Experts of a small language model: vocabulary 8129, a variant of Adam for the experts.
Below are experts of layer 2 (counted from 0) of a mixture-of-experts language model. Rows are named router (the router's row for the expert), up (a neuron's input weights, with its number) and show model dimensions 0-127. Each number is 50 + 15 x the weight over its row's rms, rounded and kept within 0 to 99.
After each expert's rows: a language model's description of what the expert responds to. This comes from a sample of Wikipedia text that the model never trained on.

# expert 17
router:72 45 70 63 21 45 34 57 46 30 41 43 31 46 48 46 53 39 51 86 43 59 46 60 17 77 43 68 46 51 64 62 52 56 33 51 41 30 56 34 37 63 43 44 54 31 43 55 42 46 68 47 44 49 34 64 63 55 34 41 66 24 62 58 75 18 76 46 43 38 40 72 77 58 40 35 61 33 76 52 39 60 69 59 45 58 74 61 60 63 75 49 25 40 51 33 49 47 63 50 63 81 34 59 37 67 63 23 56 61 71 76 38 45 70 55 35 33 40 26 50 56 41 64 63 44 09 48
up0:45 48 66 37 68 37 50 49 36 58 63 36 30 61 64 36 60 41 49 49 42 36 60 34 50 41 81 43 43 50 26 57 48 36 63 52 60 40 43 53 45 78 53 51 40 49 76 68 60 32 49 62 15 47 69 62 31 51 47 53 45 62 62 24 29 74 47 74 51 61 38 46 71 52 03 31 50 37 38 45 54 48 59 25 56 50 65 46 56 51 61 46 70 39 55 63 37 43 56 84 56 19 37 40 49 22 56 42 20 57 51 29 39 88 66 47 52 63 73 65 15 46 66 64 67 55 71 47
What it handles: Adjective and nationality suffixes, above all -ic, plus -ian, -ical, -ous and possessive 's: chron-ic, Celt-ic, Aust-rian, Turk-ic.

# expert 23
router:64 33 79 51 42 42 38 41 60 28 47 29 43 36 29 26 56 76 55 77 65 70 53 49 36 71 50 70 37 41 52 67 54 52 68 63 41 13 63 49 29 50 56 61 47 39 35 73 47 42 65 42 38 41 31 46 69 28 21 60 50 43 75 52 78 39 44 47 67 59 49 81 61 51 47 33 62 27 66 52 45 65 54 46 43 57 61 39 34 55 68 67 28 33 43 18 74 27 71 60 38 61 55 36 37 63 53 36 40 79 72 63 43 50 78 41 61 57 59 39 54 47 36 68 65 35 27 40
up0:23 52 47 53 72 59 30 74 28 65 39 47 46 53 62 39 34 42 52 74 33 54 60 37 66 54 44 29 67 65 41 56 60 66 60 50 75 50 58 57 43 50 62 37 73 87 50 46 42 71 33 76 49 46 55 45 20 61 36 26 28 48 59 52 61 68 42 44 59 20 28 46 19 40 31 40 48 49 39 37 24 40 59 35 58 59 52 53 71 29 33 60 69 56 87 33 60 66 44 53 48 56 53 25 47 55 50 55 53 44 16 57 66 25 48 63 45 13 54 65 24 44 72 67 42 58 56 42
What it handles: Common English first names and name pieces in lists and credits: Matt, David, Tom, Scott, Russell, Gr-ace.

# expert 20
router:63 32 73 45 38 38 31 57 65 31 43 19 49 37 26 45 47 77 64 80 70 71 54 43 39 71 62 54 38 46 65 65 46 42 46 67 55 13 51 34 24 53 64 61 55 32 31 66 48 32 62 35 30 48 26 52 56 17 20 50 50 38 66 48 71 47 64 42 64 64 46 74 69 38 37 52 66 33 61 57 53 58 56 42 53 65 56 45 35 55 74 72 27 44 38 21 58 29 66 55 50 66 60 45 49 58 60 37 55 67 60 71 25 53 82 45 64 58 55 39 63 54 49 66 63 27 33 49
up0:60 46 46 48 22 27 61 21 46 51 61 62 60 39 50 43 44 62 51 32 53 46 49 54 47 54 77 79 24 74 72 40 28 47 48 44 53 53 42 80 52 79 11 74 33 63 67 60 21 47 92 70 49 37 25 55 55 55 64 70 47 65 72 38 53 44 29 62 51 36 24 47 54 56 48 23 28 71 46 57 71 61 73 57 49 50 54 36 46 56 66 39 68 49 34 45 59 45 45 16 44 48 29 70 43 36 42 32 40 59 57 36 46 38 52 76 65 73 57 56 40 39 55 41 65 63 45 58
What it handles: Prepositions and adverb particles before a noun phrase or word ending: in the, on the, across, off, under-standing, back-stroke.

# expert 30
router:75 35 74 51 27 48 43 37 64 30 45 33 43 36 33 42 51 84 48 76 76 75 41 46 38 69 55 66 39 37 54 64 53 45 46 58 50 13 48 38 29 47 64 60 52 27 32 70 39 43 60 40 36 49 35 49 66 32 31 62 59 48 67 59 75 35 45 51 57 64 54 84 74 45 38 35 64 38 62 58 53 64 45 44 53 48 65 42 42 63 76 62 37 36 35 26 63 24 80 48 44 62 44 51 30 51 56 39 58 68 68 64 25 46 76 24 53 53 57 36 62 60 38 61 68 37 15 38
up0:45 53 53 50 41 18 53 50 46 52 28 61 45 61 44 78 54 51 17 48 63 50 36 58 64 26 27 53 49 69 35 61 89 51 55 29 45 50 42 57 71 54 58 21 65 43 69 37 45 55 46 61 52 57 46 62 67 44 55 31 57 60 45 63 58 58 67 55 44 35 61 56 29 60 59 46 52 38 31 49 41 27 37 28 71 83 61 50 76 40 53 53 65 90 66 64 46 24 69 71 37 61 33 40 63 28 36 63 44 52 70 29 53 36 65 14 60 60 15 48 55 48 60 26 42 76 47 40
What it handles: Middle pieces of personal names, mostly vowel-consonant chunks like or, el, oh, ah, plus dash-led list items such as "- M".

# expert 15
router:47 21 72 77 38 58 48 61 52 40 29 30 26 57 30 28 45 79 34 70 44 67 53 50 33 79 68 65 47 22 61 58 43 53 63 59 48 28 36 61 45 47 35 27 32 35 51 48 38 16 83 27 44 71 44 41 58 47 39 73 60 35 60 46 70 30 55 61 49 57 52 70 47 60 55 48 64 37 58 66 74 49 45 41 58 53 56 29 25 57 53 83 26 42 47 36 54 49 59 40 65 63 60 60 46 44 55 22 41 62 61 55 20 22 67 37 51 55 64 27 63 54 36 55 79 43 48 60
up0:62 68 35 49 44 71 75 50 44 62 59 33 28 42 19 49 27 67 57 61 48 53 55 37 68 57 29 42 49 48 28 50 52 84 06 42 49 50 38 55 54 95 68 52 49 51 68 48 52 50 31 62 54 46 68 77 57 56 49 52 20 09 32 34 53 43 61 82 99 35 50 42 64 55 42 54 44 09 38 48 35 53 53 60 51 45 55 63 39 37 42 47 65 42 35 48 47 59 50 34 51 64 47 38 56 42 52 65 38 31 47 42 41 57 33 23 56 49 37 76 40 53 56 51 53 44 58 47
What it handles: The closing = of article titles and copulas after a subject, as in "is a", ") was a", "(born".

# expert 31
router:57 21 74 48 38 46 44 49 60 44 32 35 30 42 33 52 49 63 63 78 68 70 65 41 25 87 53 62 33 62 61 77 63 56 38 61 58 41 53 62 22 46 64 57 53 33 40 59 64 51 56 42 34 40 34 50 53 29 36 55 47 32 74 69 52 45 37 41 66 63 49 68 53 46 35 50 68 43 66 50 66 65 61 34 46 41 60 47 31 47 64 65 57 20 50 27 47 06 58 47 36 86 41 62 27 56 49 37 33 62 75 63 41 63 61 46 55 43 67 54 65 32 29 72 56 14 31 34
up0:34 48 27 46 48 45 49 69 57 50 51 43 59 39 37 85 79 53 73 45 53 50 37 57 41 16 50 32 41 53 70 40 64 75 45 43 53 43 38 62 87 71 54 32 63 41 67 60 23 53 45 73 57 36 14 31 47 36 66 23 39 58 39 32 40 35 32 22 38 54 48 48 39 62 34 49 58 63 48 40 54 54 39 47 78 47 35 71 73 46 47 62 31 58 55 60 59 28 59 27 54 12 67 50 62 66 46 79 40 50 68 49 52 78 61 72 33 41 59 45 45 53 29 45 58 33 71 62
What it handles: Periods and closing quotes ending sentences, often merged with word endings such as years., ing., es., ".

# expert 10
router:64 51 83 30 36 48 46 62 83 40 64 49 63 33 52 41 62 71 61 47 68 61 56 35 48 46 48 55 52 30 62 69 58 37 67 76 56 15 56 44 42 52 50 53 41 52 39 60 52 29 76 60 37 38 30 42 53 26 28 46 53 46 67 68 66 50 57 50 65 53 49 83 45 46 34 58 76 44 52 31 33 57 39 37 30 41 44 25 33 47 61 41 41 37 29 37 68 50 65 66 37 73 67 51 33 69 64 56 68 88 52 51 51 63 99 71 55 38 46 60 62 48 49 40 53 41 20 36
up0:34 58 36 53 52 56 30 28 57 54 46 25 33 56 27 52 46 26 53 66 37 47 38 63 49 59 47 55 55 47 11 76 61 61 42 18 36 50 33 42 49 48 53 59 37 47 64 45 55 63 29 45 80 38 50 83 46 59 54 65 68 29 58 43 66 66 21 47 61 48 56 44 46 07 28 33 54 41 59 48 32 27 57 37 67 66 52 54 46 54 68 42 85 75 88 25 26 55 53 37 51 55 67 40 50 69 57 46 51 51 45 61 45 54 39 38 34 63 61 50 59 22 37 72 42 80 63 42
What it handles: Newlines, table pipes and infobox field labels opening a row, such as - Born:, - Location, Scientific classification, empty table cells.

# expert 5
router:74 44 68 43 27 55 30 59 65 28 55 35 25 38 37 34 32 64 72 79 69 79 51 43 31 67 41 62 28 45 54 78 66 48 42 59 33 12 64 46 42 48 63 66 49 53 52 74 39 59 53 29 38 58 23 42 80 44 35 56 66 23 69 59 68 52 43 46 64 52 46 67 63 36 40 42 88 16 58 49 65 40 55 41 49 56 62 47 39 45 65 60 27 42 42 24 55 43 56 36 48 59 53 43 26 64 52 21 50 66 70 44 43 49 54 30 44 61 64 33 61 41 55 68 65 39 47 30
up0:47 49 47 42 47 36 46 47 75 76 19 40 23 24 57 40 44 78 51 30 57 41 44 25 38 23 72 46 69 47 33 44 64 66 39 76 62 50 41 62 49 39 52 66 64 55 43 59 86 40 46 24 34 45 67 72 57 62 60 45 64 54 29 55 78 55 64 54 75 55 61 49 47 45 53 46 48 61 56 49 65 57 59 39 51 59 43 25 77 53 26 42 27 53 50 47 43 43 80 37 58 65 42 39 14 42 49 31 78 64 32 50 59 25 44 44 68 58 30 56 63 30 25 74 23 55 51 42
What it handles: Vowel-ending word pieces inside non-English names and words, often Japanese, Indian or Slavic: -da in Kuroda, -ia, -ali, -i in Naomi.

# expert 28
router:63 28 74 35 26 38 40 46 74 36 38 28 37 36 29 35 45 75 47 72 63 61 57 53 31 70 61 59 42 42 53 71 44 42 48 65 48 19 43 57 29 59 56 59 54 38 38 69 46 38 70 43 35 41 32 44 59 25 23 61 58 35 66 59 76 36 53 51 59 64 50 85 66 42 37 52 68 40 63 38 48 52 52 56 49 37 49 47 52 54 64 67 35 27 24 33 63 24 78 51 39 74 42 48 23 62 62 41 50 75 73 63 28 48 76 44 63 59 53 39 62 59 40 66 80 33 26 42
up0:33 58 57 65 32 63 63 47 54 62 56 64 57 33 52 29 36 45 22 42 54 44 56 77 20 50 44 76 44 41 42 59 82 72 18 42 44 33 63 42 78 59 27 55 39 55 58 47 45 52 42 45 55 56 48 40 49 54 41 87 51 69 45 58 64 42 57 79 42 23 36 76 57 56 54 32 40 58 48 42 60 64 70 20 54 37 60 76 68 71 32 39 61 38 33 59 44 51 45 39 28 56 43 27 58 44 59 46 55 48 65 50 39 43 59 26 45 74 54 77 18 32 78 37 83 54 36 36
What it handles: The conjunctions and, or, the first digit of years and scores such as 1|911, and mid-word pieces like ister, aur.

# expert 13
router:58 29 70 57 51 48 45 48 63 32 38 37 41 43 14 34 38 74 45 71 76 65 41 47 43 76 59 59 47 45 54 75 63 42 51 68 51 27 52 47 32 58 65 69 53 45 31 58 36 34 51 38 50 45 20 41 76 23 36 51 39 35 70 61 62 42 54 33 61 64 51 71 56 46 31 42 65 45 59 38 56 72 58 53 50 76 49 37 42 48 67 71 37 50 44 27 60 18 58 53 45 68 37 42 21 73 56 41 37 66 73 59 22 52 67 34 46 55 60 30 75 50 46 78 63 12 35 38
up0:66 37 51 53 68 67 52 59 61 46 75 45 33 46 44 68 67 60 35 59 63 41 49 45 81 44 53 45 59 57 52 55 38 05 30 58 50 59 54 69 45 44 54 62 87 53 74 44 50 22 41 24 36 65 47 50 34 39 51 41 61 18 63 52 28 38 31 40 61 77 55 50 42 36 28 70 55 56 62 13 37 59 36 69 57 56 45 66 63 32 70 41 58 50 41 18 65 47 41 70 30 57 66 54 19 55 61 51 30 34 40 56 49 55 53 56 60 43 38 53 53 61 42 89 20 36 56 72
What it handles: Newlines ending list items, table rows or headings, plus clause connectors such as , where, , and the, , with a.

# expert 16
router:77 17 68 57 50 21 36 66 67 58 31 39 39 41 50 36 36 69 41 74 68 43 46 61 38 51 52 56 13 56 56 70 54 68 50 63 40 31 35 56 53 61 74 67 82 23 39 66 70 20 39 35 47 41 48 58 65 11 34 47 49 54 52 59 47 55 83 44 32 70 64 74 75 48 56 50 43 45 47 37 57 49 53 69 09 67 41 32 46 65 53 44 48 53 39 38 55 40 53 43 66 71 39 64 37 60 40 25 45 63 57 59 32 58 58 39 62 63 61 38 39 64 49 65 41 53 23 55
up0:64 42 44 27 68 38 96 45 65 44 43 57 64 61 52 44 77 44 55 57 43 49 61 43 23 56 72 69 17 57 71 42 55 70 44 51 53 47 46 68 67 72 54 52 44 36 55 76 62 38 54 33 38 41 82 34 63 29 42 57 24 59 45 42 30 33 51 60 68 60 56 41 43 70 42 54 42 51 52 27 61 18 45 80 41 61 49 58 58 52 66 56 47 62 05 35 52 61 59 42 53 70 38 29 31 58 32 60 45 59 58 42 77 37 51 40 25 58 45 24 38 70 53 80 56 46 62 38
What it handles: Short first pieces of split words after a space, especially prefixes such as re, dis, pre, un, trans, spl, as in re|ady.

# expert 9
router:63 29 81 46 35 43 35 48 75 40 45 23 37 31 27 37 56 71 48 68 70 76 66 53 35 64 50 60 39 49 52 58 58 47 40 57 48 10 42 51 43 63 60 53 60 46 41 74 37 33 68 43 34 48 19 43 65 21 28 66 53 27 75 59 70 47 48 43 74 42 58 78 66 45 38 37 67 38 58 44 50 56 55 45 46 42 46 37 56 53 68 63 28 33 36 27 61 24 71 61 32 64 46 42 39 60 69 34 38 86 73 52 32 48 75 41 57 56 51 38 55 48 40 67 68 41 25 45
up0:59 25 53 66 50 39 56 61 30 38 71 34 29 45 41 75 51 33 83 40 52 33 49 53 41 59 49 57 42 51 66 56 64 40 56 31 69 41 87 35 53 47 26 36 28 35 46 36 46 63 33 29 75 60 43 29 80 49 55 36 65 67 39 52 49 30 42 64 45 42 33 69 63 61 53 61 27 34 68 43 76 73 39 55 73 61 51 73 54 54 21 69 17 59 29 63 30 57 43 36 60 48 54 48 27 38 44 62 30 68 50 61 36 59 52 47 58 66 40 30 40 53 72 66 37 17 48 57
What it handles: Opening pieces of words or names at line, heading or table-cell starts (==B, | D, He, She), and articles like a, the.

# expert 25
router:58 34 75 48 22 47 40 39 79 31 49 33 40 37 23 28 58 76 48 68 60 68 59 40 35 69 57 68 43 37 59 70 51 45 56 61 45 19 47 55 30 69 58 64 60 47 18 59 33 43 66 45 40 38 29 56 61 24 29 73 42 51 64 54 72 38 48 32 60 55 33 92 57 38 28 43 78 39 61 50 46 52 44 38 40 41 56 36 53 65 54 61 31 41 41 30 55 32 65 48 40 68 64 48 25 59 66 35 44 77 71 48 32 54 78 49 52 51 58 39 64 56 34 64 74 35 28 41
up0:55 44 55 34 48 34 38 50 43 47 19 49 68 12 49 46 66 41 69 49 48 43 31 37 39 62 29 72 43 50 57 47 36 71 14 35 59 59 39 41 51 49 36 38 31 51 58 33 29 18 74 57 55 72 43 52 70 55 68 72 37 21 57 76 52 51 79 72 45 59 33 66 59 27 49 37 45 44 53 32 55 63 52 52 64 42 45 71 24 74 50 67 84 42 48 61 65 48 58 53 59 65 35 44 59 66 50 36 85 47 33 36 65 36 43 44 64 52 44 40 24 62 59 55 56 48 69 86
What it handles: First tokens after headings or paragraph breaks, such as breaks following == Gallery ==, heading words like Other, and line-opening list items.

# expert 7
router:62 31 71 53 25 46 39 47 76 34 45 26 45 43 26 38 48 79 47 79 64 72 57 54 30 74 55 63 34 48 54 74 52 51 43 65 50 10 40 45 44 64 61 55 54 35 42 68 47 41 58 49 46 54 26 40 62 34 32 62 33 27 66 64 70 41 43 47 66 49 42 78 65 32 41 37 62 44 58 42 58 74 49 52 51 49 51 33 45 50 68 63 42 29 36 24 65 19 69 47 38 64 47 42 36 69 70 43 45 75 73 57 40 58 83 55 61 49 51 36 51 58 39 74 69 26 19 34
up0:52 74 49 54 24 30 31 56 61 42 29 60 32 45 37 53 25 65 52 56 47 45 42 39 43 43 46 64 58 73 35 66 81 35 41 34 40 30 67 42 65 54 56 56 54 54 66 68 61 51 34 39 54 73 62 30 32 41 43 58 50 21 64 77 72 48 51 59 58 35 67 49 51 45 52 32 58 78 49 39 63 40 54 50 18 27 49 75 68 29 45 23 59 64 74 67 46 43 52 50 52 58 41 39 38 58 73 56 15 49 35 54 50 21 43 45 47 37 53 70 43 74 84 78 52 62 42 15
What it handles: Capital letters, Roman numerals and digits inside acronyms, names and numbers, such as WW|II, AC|M, N|A|SA, IV.

# expert 0
router:84 25 84 50 45 56 45 39 51 44 60 20 40 36 25 38 33 59 37 85 56 83 55 44 30 82 64 63 37 36 47 65 48 47 65 72 57 15 57 53 43 51 61 59 58 50 47 64 44 36 48 33 44 61 38 42 61 43 14 27 53 34 54 36 69 59 66 60 57 70 51 74 74 55 52 34 81 47 49 49 49 59 45 45 60 43 41 47 44 45 60 73 48 48 49 35 48 24 67 59 39 69 52 30 46 39 63 30 39 62 60 43 47 41 85 42 60 33 51 34 80 49 25 43 63 38 33 39
up0:95 43 48 53 69 19 44 26 48 47 23 29 57 37 56 67 55 46 20 36 68 72 21 57 59 72 33 43 61 49 67 60 71 38 66 48 51 52 50 65 43 28 63 51 68 39 36 43 59 73 71 51 75 51 33 55 49 51 58 52 22 70 30 21 72 45 44 41 50 72 48 76 58 49 30 66 46 37 22 50 57 85 29 38 50 32 58 50 73 40 47 36 53 55 56 43 66 40 49 48 20 68 47 73 41 81 43 66 35 56 50 53 48 65 57 51 47 50 42 31 46 31 35 48 50 56 45 38
What it handles: Month names and the comma after a day in dates, especially in "Born:" lines, plus digits inside numbers and chemical formulas.

# expert 18
router:69 41 82 60 33 64 33 56 64 33 33 46 25 41 33 32 39 61 60 76 61 68 65 45 46 58 53 52 30 40 52 67 65 55 26 50 42 31 42 45 35 47 69 55 69 42 36 58 50 48 51 37 35 57 09 45 78 38 25 68 49 45 62 57 69 54 36 51 67 52 34 71 67 18 45 35 60 43 62 61 36 51 45 40 45 33 60 22 36 44 60 72 36 28 51 27 75 45 54 37 48 78 86 37 54 78 56 37 73 65 69 48 46 42 60 51 41 49 63 55 65 38 44 78 64 33 38 36
up0:68 67 62 58 50 65 59 60 57 27 47 70 45 29 40 33 58 33 33 62 58 49 58 45 53 57 09 48 51 39 49 29 50 66 30 60 34 55 36 33 53 11 32 25 30 75 41 43 43 36 38 42 60 37 32 64 56 44 35 44 27 68 49 51 27 51 50 62 50 79 26 55 70 42 64 62 43 47 60 53 39 08 40 58 49 57 60 18 52 53 79 30 57 63 52 56 60 57 52 40 62 47 69 65 69 80 68 64 81 54 41 58 65 47 41 42 52 69 47 55 51 39 32 64 47 19 71 68
What it handles: Head nouns naming organizations or units after the or a modifier: club, team, station, League, Squadron, Battalion.

# expert 14
router:55 35 61 67 51 41 51 30 56 24 71 25 22 44 51 67 39 44 59 64 53 65 53 26 21 76 58 50 37 60 72 58 60 68 59 57 78 54 39 16 37 39 67 35 58 39 55 81 57 60 59 53 59 33 33 42 64 54 43 66 44 43 53 56 32 33 62 58 47 54 26 82 44 72 24 51 75 40 85 32 39 66 65 49 52 71 57 59 40 47 46 61 49 34 33 26 38 30 64 63 52 66 45 18 37 63 64 36 46 61 56 47 46 38 68 60 34 48 74 33 41 72 58 67 28 39 34 47
up0:46 52 56 43 40 25 47 50 45 42 60 31 52 40 69 40 64 46 47 65 26 55 00 56 34 30 55 53 55 51 14 66 50 62 43 47 41 41 76 52 59 98 47 57 45 29 40 46 27 51 63 57 50 48 41 63 84 35 47 40 66 27 56 62 58 41 57 30 53 30 50 57 40 23 51 22 54 76 68 37 49 43 67 78 57 43 51 50 51 66 54 42 33 62 44 61 37 34 72 26 53 71 47 58 42 58 41 54 71 50 76 48 27 28 45 71 47 44 50 74 78 44 24 39 61 45 40 51
What it handles: Past-tense and participle endings and relation words in prose: maint-aining, cont-ained, included, with, by, among, including.

# expert 27
router:50 46 76 44 47 57 37 52 63 20 55 32 21 47 31 30 42 68 67 62 58 60 69 52 35 75 59 55 40 31 62 63 60 45 50 64 48 00 70 55 30 71 71 69 54 28 40 63 59 43 60 38 53 26 26 57 65 32 39 45 55 52 68 56 69 26 38 22 61 76 40 74 73 44 42 60 57 30 54 33 35 39 50 42 50 54 56 12 56 51 72 64 42 27 50 33 59 29 72 50 54 62 56 39 44 58 51 41 35 69 59 66 36 62 70 38 49 57 68 38 61 46 45 58 65 35 39 42
up0:41 44 48 46 30 35 41 43 53 58 35 49 73 26 57 38 43 54 63 55 48 66 56 26 60 34 60 27 54 56 64 34 34 74 48 37 58 76 35 71 37 50 49 38 62 77 55 48 28 48 72 61 39 48 38 60 36 52 31 53 30 33 48 82 54 53 77 33 44 43 35 61 23 63 53 38 53 49 49 60 59 81 87 56 59 86 69 26 55 39 61 59 53 74 67 71 81 44 63 48 47 53 29 62 70 68 40 24 47 56 40 38 52 45 45 53 49 29 34 16 56 39 71 57 24 36 56 53
What it handles: Final digits of years after a leading 2 or 1 (016, 018, 993) in season tables, plus en dashes in scores and ranges.

# expert 1
router:53 53 69 41 38 44 38 65 93 34 64 31 57 37 11 42 57 78 49 56 61 48 61 50 45 46 34 62 52 44 57 72 65 21 61 61 68 12 54 53 38 67 59 47 61 53 44 63 54 34 68 44 46 52 40 47 47 28 14 57 52 50 68 65 68 54 53 37 52 56 63 81 56 45 40 52 88 43 59 42 32 53 48 41 37 26 59 42 46 53 57 48 41 44 34 27 50 43 56 58 31 67 63 47 22 70 76 49 56 79 67 79 50 66 93 51 61 48 41 43 49 55 42 59 44 44 26 31
up0:67 62 53 27 49 79 77 55 42 31 47 54 31 85 74 81 48 24 48 54 51 51 61 43 68 44 52 59 48 67 58 34 38 50 47 54 45 56 35 48 42 45 27 29 43 47 51 71 37 40 66 63 40 24 45 47 56 57 52 29 72 53 51 59 46 29 66 45 47 48 26 25 22 60 62 43 44 45 54 71 31 47 34 22 86 69 70 43 45 35 60 83 61 34 45 61 49 53 69 36 69 38 33 54 48 22 48 73 53 55 55 58 54 41 22 63 77 56 53 46 44 62 53 70 49 24 32 81
What it handles: Values and field labels inside infoboxes and tables, such as taxonomy rows (- Phylum, Arthropoda), vote percentages, years, coordinates, nationality.

# expert 12
router:49 36 70 38 37 55 33 54 79 38 34 43 44 39 35 43 30 74 62 88 47 70 62 24 36 59 54 63 54 44 51 69 46 47 63 53 68 21 35 57 52 63 78 62 44 46 15 65 33 38 73 39 29 40 39 38 65 23 32 37 45 31 52 51 57 27 52 66 50 58 61 72 42 39 47 29 70 44 66 69 44 34 60 72 41 65 44 32 53 50 59 59 38 46 36 35 48 32 70 44 55 57 55 59 33 70 63 51 57 75 76 76 53 36 70 48 46 50 70 42 63 28 27 63 57 18 32 49
up0:50 73 48 60 49 58 45 41 44 43 43 40 18 54 57 55 45 65 29 49 54 43 50 43 47 48 35 38 34 47 38 70 66 44 66 63 42 46 30 50 30 28 55 36 48 37 34 26 58 62 07 64 40 84 47 52 40 55 58 28 42 61 51 60 79 56 61 31 86 36 58 53 65 71 73 23 60 62 42 21 31 70 52 25 58 31 57 60 63 63 34 21 54 45 54 56 46 50 57 88 51 61 45 38 36 48 38 29 49 57 48 29 38 61 70 49 61 36 91 66 65 79 61 44 50 58 45 49
What it handles: Punctuation and pieces in chemical names, species authorities like (V or (W, and phrases in biology text: found in, in the family.

# expert 6
router:61 35 65 38 23 47 33 41 68 31 42 24 49 41 32 35 48 77 41 68 57 74 63 59 24 77 46 74 39 33 53 62 43 51 42 66 43 19 47 50 30 54 56 71 48 45 32 63 48 49 64 54 34 48 35 47 71 32 30 57 51 35 71 52 80 39 44 48 63 55 59 90 64 35 45 39 65 45 58 51 56 62 60 63 51 51 51 38 42 55 59 50 45 30 26 30 59 20 79 54 38 76 45 55 32 63 65 32 52 77 73 55 39 43 73 40 59 49 60 44 58 57 33 71 81 37 25 32
up0:36 63 53 34 45 44 59 30 59 42 39 62 31 43 47 33 28 60 32 55 59 51 54 38 42 36 60 60 61 51 05 61 68 57 69 75 31 51 49 23 47 48 23 60 64 60 67 54 39 65 48 42 55 45 60 43 25 56 58 58 55 51 57 77 59 40 82 45 63 43 55 61 46 70 42 43 51 46 51 34 40 65 95 32 21 45 32 27 73 48 62 50 46 63 46 49 70 40 70 29 27 32 31 30 66 57 59 59 28 46 35 21 49 57 46 32 36 60 55 82 42 38 86 45 50 63 50 36
What it handles: Single consonant word pieces inside names or words (th, g, p, qu), plus spaces or commas right before a number.

# expert 19
router:66 39 64 48 29 42 25 44 71 27 26 26 43 42 33 39 50 74 45 81 63 66 49 53 30 64 40 69 44 31 47 72 40 50 59 66 57 13 58 49 35 52 56 62 61 53 47 71 37 44 53 55 41 58 30 55 65 35 22 70 53 39 73 65 83 46 45 55 67 40 44 78 56 49 35 31 70 47 55 40 56 62 52 65 49 61 48 38 57 60 66 61 37 34 30 30 57 25 67 36 44 68 42 51 32 58 67 33 41 74 65 73 28 65 79 47 64 55 60 40 58 58 56 75 71 37 23 36
up0:34 55 50 87 50 41 54 63 35 53 69 71 69 77 40 55 39 58 50 40 37 35 66 64 48 47 57 38 60 32 34 63 41 42 96 40 45 43 30 33 47 52 72 57 57 59 50 58 66 41 48 33 66 40 80 56 46 53 52 48 46 76 60 21 37 44 64 20 62 43 56 55 36 67 45 69 61 49 35 52 47 70 62 30 79 60 79 58 38 36 50 57 58 46 61 67 63 60 40 62 81 24 54 32 75 31 33 61 33 45 41 36 54 31 33 67 49 29 24 35 62 56 40 53 52 21 41 27
What it handles: Table separators and cell values in sports and election tables, plus mid-word fragments such as un, ip, amp.

# expert 4
router:64 23 73 56 35 51 32 44 74 29 42 31 48 28 27 41 41 81 62 77 55 62 40 46 40 67 61 69 38 38 63 60 41 38 39 62 48 15 42 40 35 53 67 53 41 43 30 68 52 30 71 28 44 40 37 54 52 18 28 56 49 35 63 53 64 30 52 59 68 74 52 79 73 38 36 55 76 44 56 61 58 57 49 52 50 56 54 44 41 56 69 65 46 32 43 29 56 27 67 49 53 74 60 54 35 58 77 29 50 79 75 65 39 51 75 43 44 51 51 40 54 46 44 66 70 26 28 38
up0:38 45 38 43 53 26 52 41 22 55 64 35 43 50 48 77 24 27 09 61 46 61 49 79 29 53 47 61 49 36 08 38 31 55 82 51 46 62 51 24 73 48 54 47 65 28 67 58 39 57 30 56 47 52 62 28 63 83 64 59 58 75 39 78 61 52 65 49 61 42 37 54 37 58 33 72 31 34 64 64 35 56 40 59 71 68 60 42 45 51 55 40 60 58 45 46 58 49 56 56 12 35 39 48 47 59 45 50 60 31 28 48 60 34 57 52 72 74 34 64 78 66 58 43 47 48 60 50
What it handles: Single-letter word starts after a space, mostly s or S and also h, t, w, as in s|enator, s|itting, Shah|adah.

# expert 24
router:57 11 67 66 45 55 31 56 64 42 40 24 48 42 33 39 50 69 64 69 57 64 38 43 43 76 65 71 48 31 51 61 63 62 54 54 35 04 52 47 26 61 54 53 35 46 37 73 50 44 62 37 45 50 39 52 65 32 27 49 44 53 63 62 65 42 38 32 58 74 50 77 63 41 45 56 68 26 50 53 47 41 67 66 53 52 41 49 19 41 61 64 32 31 35 31 61 32 74 49 44 71 44 55 19 62 56 29 44 64 84 43 54 41 68 30 65 48 74 42 79 53 34 74 67 39 38 43
up0:44 42 55 53 54 49 64 21 71 49 65 52 41 52 64 54 65 39 48 67 59 49 74 43 37 73 28 25 57 40 42 43 40 55 45 73 79 67 38 62 75 33 52 32 46 35 39 45 64 36 73 43 62 39 35 39 37 58 61 65 83 47 68 65 49 51 46 55 55 59 38 47 52 30 41 39 30 69 56 39 68 59 41 34 39 86 40 55 54 62 41 28 77 53 22 51 42 34 71 30 72 49 59 55 47 60 54 66 39 54 29 51 22 41 29 42 61 57 32 83 13 23 55 38 82 45 41 64
What it handles: Raw byte pieces of Thai, Chinese, Greek, Cyrillic, Arabic or IPA characters, plus symbols like braces and the degree sign.

# expert 22
router:56 31 70 44 29 48 30 53 79 29 44 28 34 40 31 31 34 78 61 84 54 62 47 66 35 67 48 68 37 41 50 59 33 40 46 67 51 20 51 49 31 56 57 68 50 46 42 69 45 47 57 41 30 46 33 46 65 24 24 58 38 42 65 70 84 49 52 44 80 63 39 84 63 39 32 36 69 41 70 55 51 54 53 51 48 63 54 45 39 47 71 63 35 29 39 30 64 26 63 42 33 71 63 52 37 62 68 17 48 75 70 57 41 56 74 44 59 49 54 44 70 46 42 66 60 42 28 45
up0:44 42 58 39 63 59 24 77 54 44 22 18 27 33 53 42 79 30 51 63 33 47 42 59 42 50 30 43 83 52 42 62 30 72 37 52 77 51 65 52 52 37 29 65 40 46 54 59 18 75 41 51 75 43 44 27 41 37 45 54 64 65 29 31 61 57 59 61 45 60 51 54 47 66 42 60 59 72 61 76 60 22 21 55 39 27 49 62 31 46 40 81 36 44 51 27 61 62 44 34 21 37 62 75 58 54 60 70 48 32 30 76 48 75 41 45 57 45 66 51 63 50 58 53 37 53 53 56
What it handles: Common nouns and adjectives after the or of, such as former, album, population, role, friend, and compound parts like -year-old.